Below are experts of layer 3 (counted from 0) of a mixture-of-experts language model. Rows are named router (the router's row for the expert), gate (a neuron's input weights, with its number), up (a neuron's input weights, with its number) and show model dimensions 0-191. Each number is 128 + 32 x the weight over its row's rms, rounded and kept within 0 to 255. Numbers have three digits each.
After each expert's rows: a language model's description of what the expert responds to. This comes from a sample of Wikipedia text that the model never trained on.

# expert 38
router:115067113114094085133167166094150086150114142113183136126152071086091147144152135173144106182096127181072075181106115124112118074121150140092149159136083140135132135146122141131133069134082114093131141220128115145133126087095142126144167165174140147154100160086133111202198138119099109116088129134124114103111147150144136147097101149124133118092099094114174091100153128110151079183136117140147113146133114163169157052104159141096036223123129133180194088136150124097153070189130143132124123145094109135088094118104148098100191134087208117115147105099133113145128139095171131197
gate0:157070143135095132113090124123107086182111136091142079090140140091175178095164127098101145137137079200140060070107120151098139114138143114142131114095111103125133110123203117104152129151130159170123098093125121154183113106179126134116137124129135089111093133124118127120170134134121156104152159055045101135125085121089124138126129156090153160120165125082138170129118131128115126191191206076125133196158156139081151096084089092142132142171194126112147095144148111102140147203227115148097139130071174171111075139177132142094140146095138185096133143087166109146129119039166133113
up0:077110126130092098152126125098135129047135106060047188137102126145138163167136107109124150152089101149164146118177167151109145166107134167096080150164086141055134144120096119098128106150142128120137136105089150122126213174098199135148177138179099126071139116139119184056033167111112069128153092133123136122154105171074108155123178116150128142141122130131134105124125122159148150094124194134157072108120095132160137116151223161133187111123127154082144082133178118095146093082130149128180079113072077122118174072142086097127153143152124137153100153132093101156102109151111120130
What it handles: Table pipes, heading markers ==, paragraph breaks and dashes, plus word pieces after a capital, such as For-ens-ic, Reg-inal-d.

# expert 17
router:100123106185096127120150158128168123150098131140156136117153115090089072196135114220118152164096139153104127183127100107125096035126201127087158202157149130030144123164085156127174090112099108093146133130090089160104151137137161059128132154125153143129129093132166137201108120109114091096124128139130120107127130141124173129089127109148146113093120175128115127110125158071147145147098104074128112084159115158188136063121170170107070139097080148165180110153141100164125107165155146109166133163107088115095110099086180129121134136082203120149091060119094143143138138143129133208
gate1:116113115150089155110132145109108088151128160205145139129188103122139083153105108197136174157116109153081119172121109129118064079182160130132111144162101157099115135155076126146149082099064150116115126153083111085125124134105143169242140155160095149159146155137156089111148135104116135124147086156102149202112142104153078088077109133138152144092097162096169099181158115123097177101124151175104160101175085072142141133121162143182160083160095155130126150119035091097145111169144114109142119140110148079137150116148134117084096117152148088138132067115064062196137161168104152163
up1:127131145145154149105096075145127110101113161196219152056173151144164106125098135169120117136106088107129170178134146162156066030166125111159109107159125105142101081154062125110135109103127161116091076116126166120172100129191095157160100142124104144120120108151133122141055126146084143145118113125090175120071103140137141103146121131132142110147145158158070111157189090173117181151098137175092135092188077082105159144111145131177183090106128159072135162100100100059102153170128085141157089110074111122165120098149143153131128135113149125157098107127074131141128176205065125106
What it handles: Digits, years and decimals in tables and chart lists, plus odd mid-word pieces like sup-er, sl-ip, radio-tel.

# expert 23
router:119124102150092117111127198118166129158087125117096165156172066190049108163143111133121127183169145165117118138111092095105085142126112123119191147143091115151164148155113121134117079118139087069169102117088054121112122150128162128139131179157137148170137114117172117121177097119154128090169099157115123144135120192094103116083150095136201134138100124086183078110089177109132058129146120133107096087093122175165130084098122157107062081140158130133160132124155157129093081154113167150101169140145103117129122138099099118104189175129170076077083074136133185216121134172185094158
gate0:160118111132032150129143166115140112099099123090043170148132108153124174156127137113131125121117129131151138130132104113097082156104062143139121135092123130104129101083145065093100160185137090139145082137101145136151179133134107096117107116125127104157115114156144137066172112212127106134180137151157134109219081126145076116074145156103111189116136139151111109102115162163113124118116155111079103067091131089188153149079132185090096075167163091096081088107150159173154163126128199178114121133124177151095139156154122156160145173116085121053122158196136101114104079125165095178
up0:034112091090122128158134132118194093133094083100135096163127136147119132152083049114157134100142105131196161096120152110091215144058098118118153158161124120139129068099127131127169101231172134112096119123092156196125167181108133142123102125134145102142138116126135106153156120117125120143120125137118124096113100102154165031090082104103101156142178091169147192149119030163112155144122147125146114156149143102080130098147124101160131189139145122136150145130143166073127116119194088135131154196160128143130105114099115100175134124170120131086166135115076089148052148136141102155
What it handles: Line-initial dashes, colons and = heading marks in infobox lists and section titles, e.g. Coordinates, Predecessor, Personal.

# expert 37
router:132096091130133117124122205112200117164138041177103107177138116118083136198102148168174130161135108143103117128138121152107118095092138201058172146194091131091135149159077102143151082115151075103118096101071070155128162201120156127138134168127150146180123156116118193201126143057121081104113077119151114117167148144142167114059124124159128108096115124097149084137114140116186108095160082155115130092128118169151085069104167092118067154089141121177140164172129120134125123100162175119128098166153120107121123098116141113093105102095146133134166090114110185133129103146130121196
gate1:111149128113138153179091117135142082214137202195083137099126148131120197090101116158130082119159152121125181104139118117153154139121139140080120131148145101087109092109112158114168173083145170124115116102117122208068188129132136107144109100132154095134118104159126145123121100065161126130097166181204083165094136151151185157130113180140174157181108106130142127105096111105134142168149140121078105091161125075159117135124162119116054175066166136157107134158137126106162127129195117122139095050138126152153140146147145126092091147152109099153112098081050065154109086135064191132
up1:168116133130091200130152141175129111157142163188069140070109147085106173092115143166133142108144108106143188106114124151079181147134139157155072134125153087137092112111123166093126145131167155098087047088081113158098139161173121108139131119143176120148135075131123143113111136052148140153101162110172118144100121168153158097120105174126152153178137120161132113162142077087183161149136176137116137108153108151075093106100134060146113161084149175162161173112120136119106197148221097086120106061150097173129159131100160140125096091134086117157120146063052078089099108132081122125
What it handles: Year prefixes like 201, 198 and row-ending pipes or line breaks in tables, plus pieces like nod or Rank.

# expert 26
router:124056095124097109106163155121131079094139142136142137180162101075119137151169091182143155126098157202070120121120044107102086103117166159072159183162106166104167134174086143153110124145130130098217135146119092160093101108123174080144104175108204127136083167127178135158113150107134111113130101109105164118177165131121175097098123137190134109080126166105162107120137183121166121130150055064100134099113078131156087053148158123127076178131157114150182130159174137106131104170096134136153131126124079125145072128074155106105158109153180120115122100117130153140117063120107141142
gate1:125098135179112120149154141172181150131109197196156129133107160173104138201094152123198066099091132133148149100124143140074176110091148131067132128104131104120151087121112126125091170152145134091138091142131133159132145138162077130119132112089079163117164146176085108110158121132095111167083124127155087164148139094135133088121119115146126132115130093160102141144163127150081088070132120129095157147101158132125012118115097108136123108090126159116194143129090068123074123167181142106048095117177140156098168104160157078126211120049161118157145078156150118101114076172155176119
up1:147149141145143074163062114084046141161095084128078112123142133159134144184133171170135114182135159136083116165109141156166090138120121134124143146146081099101099174137141111166142110116122122148175084161139064117166185130124172103142102154139122158103058090089132157164147088088099095095167079150077112120116116133147147152082132100061114076140065094126131107157087150107109097151102152184105111095111103164184171121128171183109137166126124119167149084128146145161204088092063115145190090136096124119091154152115114177138143131121137059118105117131077150173189167079075134108
What it handles: Sentence-opening In, month names, digits and years, and odd first characters after quotes or brackets, such as in, November, 14.

# expert 19
router:145074089135068135127115194126189166158112079150091111142143066144054152166129114162158157119112116153087099162146119158127100097086131154079175161123094158053127153140096111163071041135119074129153147134071075151083169185098128095126168170123121144165136125112148195131151158069123086110137107144164158084172141091162173097079112125142143094123087094121170128122130136144154106085105120189124126138169140160168087092130160126100103160157072095172154117107135098153160082144120162154184132159120131109082109095109141100104151140162151125116104155131183142140105113142106117225
gate1:159146101128137149188163103087093134098151104100097085141163156151187150110133086147149144068172149087106121144139079171155120121187125156092081145155094144120058070139097108099100168140120162189103195107099113149145136154141137116103127107106132089086132094145140221154079143160128124152095131148095146114161116133140152133147097133143138134125106141221113188130156136110095145153128153159141147164171125113117139131101150123127120134143106080126160154100137094156194124089103071113177126166142129117100114147090105163175136030127153118062169155158169076070129227112080142181
up1:106110141179128160103105086159102102075108112126130193161143077105128144098120137134102095082140143131139200092079100100076184083095159068092117058150101158095124126135130091156177105095246092068119116126172164132126085140139148099144133136122091147125119103109175103113059102113183156155106187109142153192107174143188113104157091085188117148109094194086129128130166109158163194158162056127106172110125119156102119095207143119145143155118155123102135144154121139083099155157138130074143133115115082135127163158161130103090166117115123166130123135148110146138116082105117152136
What it handles: Ordinal endings after digits (3rd, 5th), spaces between numbers in tables and coordinates, and range words like to, until.

# expert 20
router:134087089093141138089142152090103157119134135138100129171153115123101075171114160162231157151105171188117149110134115076124151108097148135097158158144109159024113112178092095156144116082159095114172152125157107139093164144101158125101143169180111119129106170083096160164195117091144114160140137163146171142083174076144145085150134111234147103071077139122131070135150149122165112141141134094185106100150142166166127131095183132107107131135133066168175097087135109160149104147136129101134137145087112113174079121096133054081136077119102125100094104137149136156176102098120086140
gate1:147109111146172071139168058094102058122094123044091121158170128144192102135134168120116109101137139156133138142157159132148082160169133153149122105073152166089112088130171171126116109081160103099111134087146138073115102066142092143136101126096119129123128146122086103135136152176148070156063200096128123134056121119076098126147091178144102158115110183198146154152140140156116201138151144160146085114169078124100187142087138126164135138138130127124097167116166165162105151122097104210137068118132127149095049040128108137150155095123115159116146172128167142102095125160144148130
up1:108110143144137105056146102124166117138133122100157108107142112102135156141087163133065100125210104148175095134108118108101147098089116198127150143109139156123183139112184121114142058141169123133144179098115168196095128178085095147138176114129121214091151094112110165107158131137087202143160155133167154092119158171136162093042138127144137155120104198079135089108082148055138119144095114101096092086169095098129132138160111171113094138108111065220106061147141093140157098109109165096170155105135107125132129151118152070124067161105142102117173130124123132148124142143112183127
What it handles: Auxiliaries and prepositions like as, has, with, had, between in narrative sentences, plus becoming, and digit groups inside large table numbers.

# expert 12
router:119087088114116076134137236097167182133098159124142113151111154104064120176077181171140103187143146198129121144128103130134130122084145132101163179136115118125149169101100167159120070130120095125146128166077058174114151124054124132189164165154119152152109183095125169164150106072122083145161116168146114188142134076175137133113127099146127089046113098113158078169109138117175108104126139129147109129134141158165079102118141109142046153115057140150189118129166100129110077137121141119117113161101110126115117109120122113103138144099139134077111090140115160175134090054083145175
gate1:119143128112091145133209061079119118112152060131136121104137133143110078109148093144193135078171217149129166099081137160095161118107132206123127105138095132117077178132124104099157128185132116138112135144193130153117114086150119135057070150097148147105118166122197134104159095148112196120111119154075151116110112096174140091128159090174078086128125128140144108173129145150116128170154113049151192180122132128094090092159134145130108151111130173142101141144094118138113100158121106091110144164068156075146197101117131133138192131098134102164110100172111117178159060110132172088
up1:141158140168114128093119093167114120133130121124146127128128145124135096036074146137111178091147135112158161121110164115136145183130089166175087106100159058144106155120172134098140168127156155164110144104157131141115096136152092118118105101076122117116125172129098126085103116164127127170127145103143125151120124097121094137100147126105095087125180144129118168152112052202135161177140159161113118229127121073082077144177139094155122131147119112150101193145144124071072180146115072117054169113072163159119204154135104149173132121081109169191126138111131116087169103082088198057
What it handles: Bare spaces, opening parentheses, line breaks, table pipes and section markers in lists, tables and headings, often before years.

# expert 39
router:136119095099079100151122196097167201161092133104089126178153100154067106133160122169146116173151150150079074144126143124115146087075114150085159166117054146064164127138116088225096105162084067173159164159087064126134166143102147135123179151135137149158110156117166175118152121055111045092139099139113154150161178086147116118148145141190139086101102155096171117144160136116142087113127102149141183152126166133140107079082117153073095132154130068146143120149130113149124094141153196108147089157126111094102126118138144102107122123171115086090111120163135129125076100089148125170
gate1:113111134128163063157143178132088129134128118112120109164125155164150094108131173130154109146119179113148121134136111155145164118081181084113111110092041079115142159164107132187148110102168095197180145135173130090124087137113202088128078138079085050150135115142168149121148132145164141134108151159106149182129147081164177142174138163109128096157159145059108147103109095103107094159137067086057163166093145123123102129137075107117118154127163083095156146207158085166141085171112114165168134128148149146101112117154117139161123144104075054106108078099085146079113148070171154119
up1:120103150110094125171143146113122152150082107106093112154118134117160133108171141083127119147154143093126046101158142113132197104067157132128113103110096116119179122132089102171100137147127105197104148077149137053116122153103137155114129108097103062102121117133144158133144130131133122125090113133115119166160174108149146128215169161141089122165146158055165166108096070136081156104102078127078174194071160094136156166077118138090156119146198036111099193160166084137149142145158129149187113141129160167071108094189110123164103138126084086105116159136131131070083182108139142112
What it handles: Commas, closing parentheses and quotes after clauses or years, final year digits (2001, 1943), and Chinese text characters.

# expert 34
router:136122087144145131065187173143136128124151115134122103149134122130108114127119127230198123109105167177112120112110080095081109125099138129062177117144101174092175120162089075166159125099097086079140144133090107145105125145103187099134111139154139100117085160088157186125176114085174130090116135204135173137132128155157158115105117129180207135079123114108154059139113165102147120134148086130100122107164108111147068124178129124118112177106164123177147089138102140157150111167080176169131146132127108090092075121057118069102171137163144151136140050154137168168096117152178157160
gate1:168131097147142145141115119090099136086193149098157094090144131152134122068119051129136181115161096076130164085080114105122113080146131101125144159133158142128083197134081134122136128154107108089149124148179134145131148143095097116073160141149114149107100127155155075162165148163168070088122141106121087167178146126139062139129112130139131110165101096144175089146090133132111128094098068084166171151130122109198161124207128108099102150137084100096157166203135148112135159148140075159107120140178145203149171151087051118154150138114107195117092146121183106143058136131076089175
up1:058110114144097157149149109093131131172081098118193147098173087162121163158150197073112156165111166161073115150174162116153091183143132080126098109075106114045175124179152198141170119175187153162139118148151128077119084138171116152106001136124064113142104092106125089166064115140112095132142158109117188135143075135144168098106148133124160155113146155125135190134140160136108117151124163116166108083087151128074129123099141131165128110172119133149149123098135094165129091120127121143173132116107137084149088151087181150102155133075155105101102183132107170118091114129114128133
What it handles: First word or piece of a new sentence or paragraph, such as In, However, These, After, By, A-round.

# expert 5
router:072165100123092083109103189078142149124144187120104176199152087073096106186158119150151124119131125177138083188121122098114103090145151109108167155137082165133077129122113137185110089099093073092163178139107128163100136097081171131111170162159137153190155166073113167123160086091091050143155128138158171171159172164112156081154137106157144090098115121125126069164162128125140100149175120075198129090137100160128143080145155129160083173134142125167152070075139123122096108149096129106107175125105096069159111110111138131067145102127152159074083139103102141147136098146149127148
gate1:139131104204168133118081103155136105108134179148131127148156130104124146130146141159131047120108110138149192118116121123157130073123129095127114148107127098153123074159139127127149114117176120086115120013101151080075169228112114136119123120121083171175137130166128163139112084121131154120119120173158120197143145187104118107147088106211140183130119118093113149123159172095132147130094087087170095104110119164139127111079138176193081094108105139143100163137162060125110151134084107142152167177080052094130127069091153072139125118092138126133139103157057146146076095144096147145
up1:137111136079096163151173159113129123108163126130131125103117147094120158146124098104144156159187151099153091184083164149135096149194101066124082143162128102080113142088105186091206160102092112119120197127107120123150115062096169127158097124094194165183094109113133108158119099107140151104102140131115125074074182144152135119111135103090160118149113180150093173172148105096165068131178174100081143145114100124080099115153160056148124109130162179196167158084104117132050133181151124108173144173108116142133154165144152129109135125121165089172159156075101155163117172108090073110
What it handles: Auxiliary and main verbs and prepositions in running prose, such as is, was, has, in, during, and nouns in idioms like in place, in order.